{
  "n_experts": 128,
  "experts_per_token": 6,
  "d_shared_expert": 128,
  "routed_scale": 1.0,
  "weight_decay": 0.042,
  "steps": 6531
}
Below are experts of layer 7 (counted from 0) of a mixture-of-experts language model. Rows are named router (the router's row for the expert), gate (a neuron's input weights, with its number), up (a neuron's input weights, with its number), down (a neuron's output weights, with its number) and show model dimensions 128-191. Each number is 128 + 24 x the weight over its row's rms, rounded and kept within 0 to 255. Numbers have three digits each.
After each expert's rows: a language model's description of what the expert responds to; "gets" lists some tokens that make up at least twice as much of what it gets as of all text. This comes from a sample of Wikipedia text that the model never trained on. Tokens count by the router's weight.

# expert 2
router:135119184133112166162117110112170117112135125122147081076156151117110153082146134115106129112080135161120089107133148145135140139087169097154088101130106099084137155110098183117144149170063097
gate0:162153077140118090167145122104158150122087178106077124129127131116136170162095094153140162125127099121140131122126098169079077167144163136186144108100106122115185089143125134101159155100081102
up0:099110175119109154077124117147093127113149090164123133114127148111123077092148150121138115127133158173121135150101174111154155068158073121085147129149137142155138168113106156154137091137168145
down0:121119146133126132096114121133130148155105133134121124127113167137117134139110119130124143161145119131095127111142092136103122119173134138115128118119099120125068131150149107102090139152094150
What it handles: Day/count numbers in tables
gets: "20", "1", "2", "10", "4", "3"

# expert 56
router:113105175146125138136067108145159135092116149146150102087120145111092149106161092140083122092117094166123104116160125152125127122076172112136109083093107126113136143105139151150154153161118122
gate0:129112121143102162112130150102126083141127139116205097157109138098181116130115131118150116076135114126102165133122132147115135135150150121123145162164113113125149149099150156127174147139110138
up0:106098115115106140127105162130161111121123136105159121152128123078147124119140133128149123107122100134104139124117149119093130141133084120129128146179138136107127160109151155132147132127154138
down0:151120160116150136164145125072113097118126108107110110081091125165078150118172088143094136155136117152109143136108153104152129129123134078134125129123122106110110125120090081091136093146145134
What it handles: Year century prefixes
gets: "20", "19", " ", "18", "17", "–"

# expert 26
router:121107134157138154088112131120156122101122103127156109095138127140135136127148127142117136109108129172122127111140137173118135145126168127132138093121140087135113157139103153124152158156094128
gate0:126117116125119122128129120108114090147162103143118140116108100105088146158128124151157138165080140140143154143133155146141078150109150123176131123163106114164196161147107102128125101104125082
up0:088070132137147162150108131118155136108139102125075122121160129138116136125143152151100157163104176120104165079135126125131112184098150184152133123107089163140162159125152121148117110113131159
down0:133156144121128126115129107119098153111141178140129119122149143149166084133146122097115138123141098138090133120110168111145132084122073103125080141151156146199134087113125112096143142145141123
What it handles: Month names
gets: " May", " January", " July", " June", " November", " March"

# expert 61
router:082107151129152177179116098144131153117184158140144098091129131099136134117118145163133149095079116126133128128116149134147144111083168138131106136116101136098122162087170134166160143132123104
gate0:140157109111140139166134126160131180090118126161161117124158110143147158133078122102137115179114107141124128139130139086127162126143144102126153149102158134132074104112089118138155131156129142
up0:131101113146147160125154129122107159148112145080051156164153157128120099112145142139119156127124117122108142157119127147172122084127108125127086126083113114107127116177192115092137130116113124
down0:161106159126121132064128128109175092141114146114103128130093114074135179168116158167137198136085157103160142174096135118161153109142072151093102126122142100127098148107130121101123146122130102
What it handles: Taxonomy dashes and word endings
gets: "-", "o", "in", "ic", "ar", "i"

# expert 10
router:127096163167157151145098122120137135111149138148148124105172157126121155096171127159102138132102104150142094115180136133135142109108149137188084092089101107120109149127130131167141148148102096
gate0:145131126156113141084117173138114117140153136142159107123154149149100176091122106151128126116147114092135138135141122118112094152154106175116153101143115171105139158103120186123144115146124144
up0:136121113121120106112124084121130096116099133104112147144124149109141057138097138154106112128090107180124096103135128132151111100067191133161110133139159107157112077140134110154091166102146105
down0:140109119061151128144140128141119139105113187137123129129128128174105131113137090160131112141171107129116110115145103147105075152135145109130112143139115078196104119117151144109113126158123102
What it handles: Articles before nouns
gets: " the", " a", " The", " his", " an", "'s"

# expert 59
router:143130149169129134160121129111152114056124169165144143115137153138053129129141087160080079088126096147077070084138165114126162100071136110151138130123093109150083139146134153128136147139104105
gate0:128121115185106183135131134103143145101118145170162157109108116146110114113152124100101162148102115141111160116141154086124101140122130125142135119189145107143142112140098121105113096087142137
up0:082144128114122122174126115104131125137117160171166151120118084132115138163112161089132133120124112158118111114102135147152122139151141150131173120115125126137121171114140166119121159148104157
down0:108113153141133130124137133157149134124127092109076119128124119143087098103131141202114110098158139109118114158145145148084147113132112123100123156140106152089106063107083115120098086130121100
What it handles: Verbs after subjects
gets: " |", " with", " has", " (", " had", "\n"

# expert 62
router:150107192129150134169122107116158148126145136146141126114150118119098147098159108148149112114108119158085126150208179157145146094108131137193099115087120113110099125122105141132136134148114086
gate0:142117165105123077137121154133134124123154146123140118107150092131142161113151130125057134095109108115152101129114199119133187120110069130123146171132148135119168132132140098131143089135147134
up0:136114131086116095133138141123153096110164117178129119129162062088121119107181122121083127153096153109128131217118175140130137087102125125110120154135158137130147140140132114114162143124111133
down0:142153104104103124076098131153145085134121145166121097154110148173118117158181119144085109097124106102170144115146083087137123114131143144135125135102114109153130117118134119094156140095111132
What it handles: Capital letter fragments
gets: " B", " M", " G", " P", " H", " S"

# expert 8
router:129108162151096179140094122104185116135156143132127092083136170121100166108122105134101108104097123158103105137144184167116125126076137082158081080124089114093110132118100160121131155148109092
gate0:148092109136171141090128178130133194112174164110105128101111102129161106119056120097162113158130098119138155118124145157127129134138151115118157111140139104125130162128119117152114170140149152
up0:154109116158164123099127141122158223131169142120105136123139137110172126105080109121141107142167122126153174131113166167133107114171132123133188126072126102126145162158139135110112180120138129
down0:140167152144119067074119125146114152098147134129142106170097124100160110102091118091136149122161098131155123123109131074151113158143103135083139145118134123098146128124152141127112147157155142
What it handles: Digits inside quantities
gets: "1", "0", "2", "20", "5", "3"

# expert 49
router:121089161145139150128091121123130120125136136131155084093130153127080122096152112194119133093124121179112109109170137153109126125102160108128114067105116116145120160125151130126132151156097081
gate0:132142100105127153108138161107081160103144153130114107110130101103100108183149163143091139104114123148155128127106138143077146172158102080153181126116121085142149126107129086106121155099131152
up0:099149101095145137113102140107108150121171154125146079103144093104109101146161140147096144133129129120136143113105143154082151185141105042182171142108144086154130141104114100103152169091123139
down0:146148112163121133116073101159145109146122111094103142106120144125115082128095106125135145094102143119145127140130184156137086117103143117157118137120110125132109142156155142158131109118116173
What it handles: Separators in tables and lists
gets: " |", ",", " \"", " (", " and", "20"

# expert 3
router:117107161139159168156138091137155118113122117131147109109123201116092149097153103173109114103126118122107086093170143165146172105090133140118117097150108101125085169116128118159160121139118086
gate0:089098146124106108104132115149130135081136129120109145141144081146124190115119150167137149167135092149111148177147129089135103087153145111154098149171107144140073179115092087149140151135098156
up0:081125143100128113111182116166151112109150110126114130148164108132151181144091142164147108162144113141107150122130140122141118113153157119155078138164136168125102189130109114131142147127101136
down0:101130108153134104165127118102117159138150140127160112162115115133123092148168085096095126149147113120107155099144151133124129109145124195107129131130112104092159076138137108101157116134160110
What it handles: Clause-break punctuation
gets: ",", ".", " in", " In", "In", ")."

# expert 55
router:125099140143153141134085093142151123080145144140158119049135143132115108102170125151100133067138122133117114103156181156135131118095156129159120127100135143103123134079107146146137126157087125
gate0:163104067102140181185119140107082126135113119136127108127130099112129135134155127184128108116072086171107111144141139152152153133165105150141119121139160197148118118088144164108120139136084160
up0:129128075147119179145105134109092106132138118134133075153149136118118158116132166153111116128112117142099104144143131146148166087166122139158145151136139208151136101085131170126141146139102184
down0:140116133156173140130136113112127179110133134115153173144065146163130137127151116134119112099111134132144119136143158134113119113169159134172115142125121101134114128177080119135075107154125136
What it handles: Y-sounds and opening parentheses
gets: " (", "y", "ay", " O", " Y", "ey"

# expert 53
router:120110131167147151124122105124128110086155142139139105106128150121112174099175124154101098118130121125093083088147122154126156098101146119138147083116113110145115191142090114161176131138092105
gate0:102138120095131102136094105116114129198134161137139160132134135118116138080138099153153158076172116134171140121114146124116123141121105162108138167102150083109144113108115110105107107123105123
up0:101089091133105089143168078130101167194121151149128117126138138099124160116145116172095141140113128115174121094084128120115136130114106132168170097126171145127150143125129115110121109112110117
down0:084165140156119115148140101108158103122143143111100091138126130142139079103152105171163139111156129136135165142123098125143144140140089104171090182106160137143116134124127150124145117098165136
What it handles: Clause-ending commas
gets: ",", "),", " where", "\",", " that", ";"

# expert 9
router:119094134157112134145102142111123115104122152166150102132121121107090182093167132157112116089122155148096124138153124153129140100105177138122121084092121074133108158157107168155132149198130134
gate0:136184138089112149141095118138112093133139150095118130125115149134110123145168134151140115089145127097158109163085116129169160110104160143079132176103127135136114109154133105177112137168130157
up0:119137123183124124113157118119075129120127116123131149114159139100120122130094128151105128148114148190141125147174146112126109131109106105164093129148144112082149134123125091092120135132107078
down0:145161167122157120113155134141128123104109125128144126126111145139174101133181110100160120106155133148083127121167148152171123147140074129154107128158123116126159141111114092121085103103078112
What it handles: Table pipes, heading nouns
gets: " |", " /", ":", ";", "\"", " film"

# expert 44
router:107116166129143163150046105125129115090144128145132103119145151111094150123162110171122097092091087130115081117179176115101144108101138131149122085115103092132103173102106177135144150142124111
gate0:105138128112121125107136131129138100116114146163157139116157119099107150139130147134148149108141148146129140139119152100142152130125105141101093152124116144141129126083119147074128115142109149
up0:106142099129131153153113111159168146153108128168138182089202118092116122126104111161169148101131143129131152152144134078155113124139143158100097122090093130136136118087116138148088121110046141
down0:141142153116152109097107085085128125126157125139122135133106151138095119143091105102155140134077135132109115139113150120120104122138091135119083094132151164151101105156146093120141123155162121
What it handles: Determiners and possessives
gets: " the", " The", "The", "'s", " his", " its"

# expert 33
router:126139161158110135151119112140104137102181151131129122137121140122112146118163140116128095140062111137119111105176124131145175112121147140169119096091109065149106164125117143145105139122079061
gate0:179147147120110153105108091124140168142114154129095133114100129117111153144123126086116127071148107087144139098109092111100168131176116115119147114134091124139132154135130129115146139096099119
up0:168137125134142115118158091119139103089123137113100138146169116133114112127115125142134109111172102078156118126134081146132157142127109159131133083103119156110110160121141151113113086160156099
down0:114103144139135122139164124101146127125129128147133099144135139135100083125093123104139119149146154106146128106105121132127151134101127056150118125142115109143148135124138131159128129117129083
What it handles: Sports and election results
gets: "|", " by", " with", " after", " to", " a"

# expert 34
router:120116165143129161148108121149121114122165115148131113152128131160122117108154116144100121110120078144105126055141128153145159123101170154131091129139088113118081149123125144154161103130123122
gate0:127124147127111161154128099127146125122160102110101112139093119105131121130112116149129133165123136093145151146111129126104126164112138102131104145130154147120133165105162158108106108152162099
up0:160138153113147127158135097140143128110141112114118094143091107108143122150140121159119130148124105095146142144096092145104133147130127105123115147142161153125114121085139152130099112153183106
down0:123114137112122143110165122118118070112159156108082116119145101145152104122159131142116099123099133150118111117148118147139135097124149134164129137133117164135161084094101161085127119149158136
What it handles: Name-internal fragments
gets: ",", "re", " He", "),", " Re", " Le"

# expert 52
router:111123132139112131148113093103152116099135119135126129143131182142089163143131104142070079112030117150092090108141132132109152117110133123144128114102114093140138191147131176126151144135053126
gate0:097149177133130101095109130151137089073156171136118119114113119117104154140129136117122136133106089137090157126139117134088101151136174128103121138152114136149147122147140179124147110106132107
up0:118144105090144171124141113127138155140123091101147136122128141102157136127136119105111147134131142107152105137087120113153123140144125121132115090122121168181141139109117090161102197128068138
down0:133094144139099131089143151092124157124163105135186126124123135129133098165118154152126135110170156110124089114103110085153164094101120122147148107119156121122143099087118110153138134126132107
What it handles: Main verbs after subjects
gets: " had", " has", " for", " have", " with", " of"

# expert 35
router:127108158130120149154125091123163117105161139130139124144154117107094157130163098177135134105101124160124089095184176137137175132077155096171099084103082136116094147137109174161125188141112106
gate0:119103166145127093140126129126154133100138103092116128118130090133107129149154124164060116128121167108137156154123114108126168197091106162145110140114119173110113129118163128128133179072114175
up0:135130135132091138111125136182125126156101125116141128158126096115100137118130090143104121110138164139102167134179130129137122128120113165132149158126095116077107095134107135141162155085110119
down0:180125166146134163154119095113126173107140123109128145156129104122122157137112142114131134126237131135099136104175130128112100098127091087162176115146150172125131124124107127132098157126164149
What it handles: Indefinite articles, quantifiers
gets: " a", " an", " A", "A", "-", " one"

# expert 16
router:129086146132137153143110106135162128115146147136132113158139134116128152090159120139097121122129113118144082124139159136134148102098160136156119122127111123102070151124143129138168140171103086
gate0:143105075110108142066128128119129156150124114129112135121102154149137185148099089147155070112181108127108162091090163100094119076111138124094102132103102132154119126097172125198070106126157107
up0:147119093100113121098155119116112118144141126119122118157136139138104174127113101124120098127184089111110125120108144084087143121100186155141115123110114127148129151134143137191108087096149076
down0:113133089143088126122133111121125130134122111118173131160147088127101182099105104147149159144127120133130092106114163107135127138110085092115116122105117121131165118122163175124139118160168091
What it handles: Foreign name pieces
gets: "a", " de", "o", "e", "i", "u"

# expert 17
router:144096135158148142130092094130165126106121125130128107089146131146091127133155103135120108104117111167084139117156160155143124103112124109176102064092118139127089128118113176121137133170158109
gate0:106143121141154151131134137161169158149135137121123169178132129143157088102111070128132126154138100129106095096161164158116093132122156103113114137135134165117122111119150109142149136105122134
up0:161105111126130096142143141080130091098127094140137144109114150124105148147094158144129093091129132145131105140125126133118106113093109132165172120129146094108078136134125133133108125159157101
down0:109159121139146135145135125138162151093120089124131110155159143119146151123121147121146117130136135116106105131139149139179097121119143142144110150096137154105133098091164113093089130133138105
What it handles: Initials and abbreviations
gets: " ", "19", " R", "20", " B", " D"

# expert 47
router:135120151143117148157086103092151128096129143125146088108131146109096156127148157149112127117091121147108076113188146124136172108104124112137110120105129092139116136123127184137133152123099108
gate0:125149094116123115131157094144080158146133155130098117140113162146153117114079172107153155098128122135135130131077113132165150135092133141107124155158132129089071123170118156146112160134109158
up0:126100156124164137124060131105130128126121125139109149149089125084134153122156094172150109157114144119111135124109157132139124127189129099132111120067085126173174167073149116098122105152167113
down0:136143172104134123124135116126141121149133108115119140089093099119131082117109170167115081153159062102157140127119110145119111101150090129116131122097123131141100104060162117164165094124140163
What it handles: Possessives and determiners
gets: " the", " a", " his", "'s", " as", " an"

# expert 22
router:153098165152166131162094123128156113093152146125163130110145150099086145102173144167106109095122108120095094098147146159119150107115119134145102102122119075145085157129115161129167150147121138
gate0:098134111081134136124100072136095148149138116175125167102122136141108131094130131191107109120146128125139091095136162133142159126077121136159132124121152147096153172161131101108117110140128117
up0:121134122167104130137124182114158138106117147074144084141151124152130102124132121042163133139120135105104168188130137144103104118174128083089111121152121144155138092094112142136127147116106144
down0:145096156129115120143096112120137153115159118165129119128130110121131093099158094121184181154155101107092111135105086138136120120101183108104151130141135097089176164130154113154111160059158082
What it handles: Coordinating conjunctions
gets: " and", " or", " the", " his", " but", "'s"

# expert 28
router:119102156154156156136126111088143115077114111140132106141095137120088155102141129175114113099129107144081096089136130137119168106104162138128120127115101107137123194118149129169150146157089115
gate0:154120112096139114118165154127118121125119085089149148106140129158185115118110125109145131110101178126139156138168157155120107151122107158145149172152089106145151118133095145153094161153103100
up0:124125103113135129137132132144119154083156079127130165153142113103096177131128140153092157163144141160160122122156108158133123127089140116129119106117115116083075125137151141116093136132098116
down0:139151092131126145090135130098128121162104138153135110130156160130154103151128071142124139130119098104185164156161100086129116103102112115114118173138070113096112122122147092104133102133119107
What it handles: Locative prepositions
gets: " in", " on", " of", " In", " at", "In"

# expert 20
router:096095139148101161129097143095122125117172127111126098097140140137102152084158145113130141065102107149114114100135101179135146144124139106126084117114129095121111135109135135142144162129089112
gate0:122143133143072146120108131116094144096140142121123065123092110133140129117092100135111127109113079156124154133149136099131095140159099116135137140151162101090089146145103185151109137134141097
up0:138132178120123149128140122151091157120171158130123143111130075128137080166093101149117122109117096149183126168091098158094120135115107109149150120131146118149108172113117100123159126149131088
down0:119138187169158136058119134142105116088111110144128132116118076111119189142101092125154142136134127130122117118116122135141126149147136101118166155134134158113134126073143098089132135130113081
What it handles: Nationality and infobox fields
gets: "1", "2", " |", " American", " a", "3"

# expert 43
router:106114124142138123160108154123155099098127129168139087083138151112104152123190156132113132097083101139120128092152167146121141114087154126172124078112118114148063142132136166150124128156104120
gate0:131145165138103122141124104097167111104094154147138169124136133106154103165120091106132165142135082124127146085119158179100139120145130123143121124069134085114128138119140087128136147080130158
up0:127119149153101143132138118102167108117075158141156126126107119134172129176130100131124160151120117119165138100145133130119138122132116131132117111067165089104127152123141091146156109083129191
down0:102141092120147142136127132111153134114113189141133116127124087125129140113135142140141093140111162104102135124136138129138127136103149135115135130128157118152170077130117169158100082160116124
What it handles: Pronouns and subject auxiliaries
gets: " he", " was", " He", " who", " she", " had"

# expert 15
router:069114142134131161136109118119134129116147128170167103106132139119111154125171120133135101090127130153121129111128146134102115100088163130121110019112143120165090164111135154136122143110123109
gate0:117150150151079112122115109086135143104146114140178123144115128141140126159162124172112143153133123118121123117119199117124118103162084135124157124089128102144194158117095117098131137136077172
up0:115109113107179102149173099122110163186144133149113122153156120112132097119162108108130135131117120115116127116144115131139147127144122122117122099106140131121092148129142114120116144096112135
down0:116111154126138158101122105130140107138098115150083119150132136169145152119124096147147102135112159125135142120127142136132136127090101135132158130143126129114147070150116107151142137146154088
What it handles: Row and list starters
gets: " |", "-", "|", "===", "==", " sc"

# expert 38
router:117096148163124140148096115130155132111143129132148109098125158118094145136144114154122108121096097178121127111177162142107125117108157111142095107089108111119105150112113199142132176137093115
gate0:148104104131114116109083092103116156137155132089141144153106115148138182135108125136120118133086140153110139073160122145121158103111181102149160113182055150135152119113116129155112166135140149
up0:121083097147131102099107113085101158114149106084122168156087117150084162120134127136136131115104124135105125084151099129133157104119181138113159123153075148141168113130110129146121135137129153
down0:137127119125146135123147109144144130106107118110087129111120140121145096108132157116160103143120132085145085193094106146127121121156097134136128132136123126089103095128128137131167076100132122
What it handles: Space before numbers
gets: " ", "–", " $", "/", " £", "′"

# expert 12
router:137138125164179150116077109126158125135131126128144137102134131114086149116146088154120116113117128163118075068152177164119140126138175137145096106096124103090127113103131148153159124148113112
gate0:137177109125143135123131145138082141095173110118136199189090168145179155145124109167145135137111093172122074137157145116175151137085128098113151135141146077104127131190146137102161122126108115
up0:078030126110152131138159151092140133188135143115114145146147102122080169120155118146131110120141148114140143113153166130079125152124110124133089113158097090162144104170169143133133129118115164
down0:151114137115110090142135153132126112116115137132116120167139075167186143125131152093101107148149144135118060104144085104133117121135154148139133128133131138150113125133178098180132131117135138
What it handles: Infobox field labels
gets: "-", ":", "=", " information", "ia", " Interactive"

# expert 42
router:121118120142133139150096142122127081081146147126137101081141148114082161107137125159094075106102118154092088112148133145118172121112152079169140074134104094160103181122112158132193116156100119
gate0:146113119096150121150161134104140121117114133103106108141130163173150179141159160081172165107147141150130116128134167129130094151053130136158182124146115132107125084144165154113126106151145081
up0:150154128182129148110140135160126118129142129120175086154125084103136124115110107163095115106194142116142161125110093115113141134160145127140102121138133103122087111126165148147128142142121175
down0:119111166153121118072129110126137137114137107111151111138157106147150134126105145078122115120120152146130119129187130113083110166104136137086102155130090129123092081148091112139109124111093148
What it handles: Clause connectives
gets: " that", ",", " as", " which", " and", " who"

# expert 0
router:116108149167120123143101111140131118128117156134177101145145122087108118132139095153082160097102101136072113132147114152081123092124142066160071071120112141105098132179127151122145117145106120
gate0:144089098153088158140124109102083151104159151129109156093132109162130125117155133090133115123128126107141141090136113112121123130166135119116133129167083140135099156127142176096180157139082121
up0:134081091123138141119115116111124144153133160107136162107139105182134129086146153100128122118117146098112129102128098108132127133114139132153142113170109143110093122133153146114147083156122153
down0:181083069085138151116128146138116125127142126113128145145098123144151139155152137061089136121146091115150064125102098129074100113108114105143060144125113111107082099140151110098156117109112181
What it handles: Hyphenated word continuations
gets: "-", "–", " J", "-s", " Th", " N"

# expert 48
router:124121147152133140127123110128129104107147147122151115085120185117110154091175117168100114106131115145103120104167132127138152102081139126120114066130114085138096165126100135161160107116107091
gate0:102127125183132133117171130133140121122135138159108091126141134138165117174100188122092096152102115147108133139095063171114124115116097116141127099098096166071120153132142115111152142129150127
up0:181092155105109141140129113130149171083136130116178154122143154142095115115102151137115107130174113165104120119173219117137154104118174142099122124120092144160108085131126174121132156160142131
down0:118113170113126094139135082126186145146121137147096113147107153146132069066155105120150145111084138165114163144104119078153114161117095116146110133104127119138144123133139120141107105098130142
What it handles: Commas after phrases
gets: ",", "),", " (", "\",", ")", " –"

# expert 36
router:119125137159135151127114129136134122117179103137171100086092165114095160124126126131108103066106101160113093121181159145101158103091141101150098079099109139104123160098138170123131130137130121
gate0:085101124130129135116150142061139136130131136135125160126191147129180126120131137115123121119153084151090161108127156103136171094141130125111161140115145102136113167110164092157141124138098143
up0:095154133139086126143134106152116132158149116120126096105141133159097134133139124136114105116123179134116106127147127126098099154151099122111087178149148143096118136145130123151091122118133135
down0:148168140177127141147156167092102143094132097159120175110145105144123109115117105123100071088118092154090168145141123149179134170113106146095165087125112115093131114129171123124150136141126144
What it handles: Spaces before numbers
gets: " ", "–", " D", " d", "D", " p"

# expert 46
router:119146151131151135153073102142139154137162106147142125133136140129106145101148103169119126111111108165098130154146134130125168098103152121145106117075094111133104172153137131137110157163102109
gate0:147130149114097157126133144119179140121123115139117124137148125154143141184132134141143140108138164146175135148102124120107150139158118107128150119100133138139143132102118070129130125066138128
up0:129107113123124120135131151112135125138109119175118130096166117163123139134122173151131145140115114149140166082109132135158098138126208149126135160121114130127139091101135149115083167135154138
down0:147116054137103093131165131092153129103089133112117132117089094136117096127105126114117178097150108117130164141125134133126095140149090162120130135071134108141124139122137125140135116126097124
What it handles: Short mid-word syllables
gets: " |", "im", "am", "el", "om", "um"

# expert 6
router:128104151133118182134130151083174107082150131152133087117148133116129141124125114150101115129115123168093123107142147171102157103084184111131087094094094120141120128088109151146135111130103106
gate0:116153131091074096115123135124142124154114075094123098117154120097115109090098093147119139093133139124059146103120146156145117130147135170111117119110153162118121144135125160120133149125119109
up0:138164118116136115144113152131145149125125125147122115124157128089172134108054080144164174122119118110139141098148153110099113105134119131097113105145138111139113128147128152153113148149157091
down0:116152116117165114127135161061118109104172105081126157123121141120160111118150189157131091113095176168138131092125112085140121139104094115143126141144106117131170124118114154146115113107174141
What it handles: Digits in scores
gets: "6", "2", "0", "3", "1", "4"

# expert 21
router:092130104119091154155096125126131139093136094146142094091127139155126129128156139157117102087113075179113133109170147147100118133112149120165119078097122101108118145111109129125138139142095119
gate0:098159132123142138130108134101099127113096139132139130098127146154176190138088162087108096123132136153092160112162148124108129153139077168108111117169153102145133166130094135182103121148157138
up0:156102135153119149092135172115163146157134144154155148139158134120082124102151145078130127114100097112153117149101124134147105127136130102136145123126164166124155115134188113108143138110129116
down0:115126163124103133165117092086148126118106132161164112161143152147107119115141137151147118090083124132106111083135135138120173140151138164155132138082099128117127111112134143128138072151099074
What it handles: Dates, digits, species names
gets: "1", "2", "4", "6", "7", "5"

# expert 54
router:128095134128112134127070143128140091094093126140163117078100171116110148114146107167123145114116090152114136125161173143128133091103147136149087098097133106140119167136172157122145150145107107
gate0:159122150152115120143071170119120154100139133196092174164113115145093138078134106151110183127123146148123138103158138148137101125133117153114177158088187130139143151159128119101164086121109140
up0:153142143147099112135055160148101148142142128139112146172130117118119156083127155152119123147137124157139111112164106159128111112130121138127164163066128168120172126164114069087168100120087156
down0:109132134111125104120136142133162119170172133160122150130136125094102147123108121127175137141130148124119115110164083137121113105125102151177151136123125141148135166140150142130122142106128120
What it handles: Line breaks
gets: "\n", " |\n", ")\n", ".\n", ".\n\n", "\n\n"

# expert 11
router:123113137137124166136072127118150114110144120164145098102115178096097144119137096137118128097119108131120079091158124150155126082108142109131101098127109108128122187141127160163146149150137058
gate0:124171111122155158146093143112093113160118145131155143130155114116127146148119093154145166141114099139130133127103119125120145172157170133180106160140142111126099130155173081096139144167180081
up0:079153117140160130111112141077098109152133143095125174142133106129109156116156102151146163142135100128115136132055133132111164139163166154158106163128112116109120140124150111111124138182179088
down0:148122144126118113138133141155138113126129128130127102126141121133158081190124162128133121077156156127111117183119118122149131139112089166111110088125099118116129099166099150106079090092139127
What it handles: Periods and colons
gets: ".", ":", ".\n\n", "-", ").", ".\n"

# expert 39
router:115114143172126130124109116128134126074135143114166099068128166109112129126156093151154095121110108165128113125165167140112131102108156133128105083106106148134086134120111202150135134131104106
gate0:151110142136118138097121135112147122091102149120105150099131146117094130132173151130141137140117094130071135115092106146130142085129087180130135143145171086118112115133170117116103115141111098
up0:121130098134103143100118121106141156076120149109131168080119126077135131129150123120140143134110101122083110124082137162125134111127142170123147127144189105107125159158159128115111109109127076
down0:129133083148158121132115178110154138168115100128133069111098119173101137148102160160120110154141164090150144137136152103140079156147091166164136089115158146106114082118125111113135146130120117
What it handles: Space or parenthesis openers
gets: " ", " (", " =\n\n", "==", "\n\n", " ["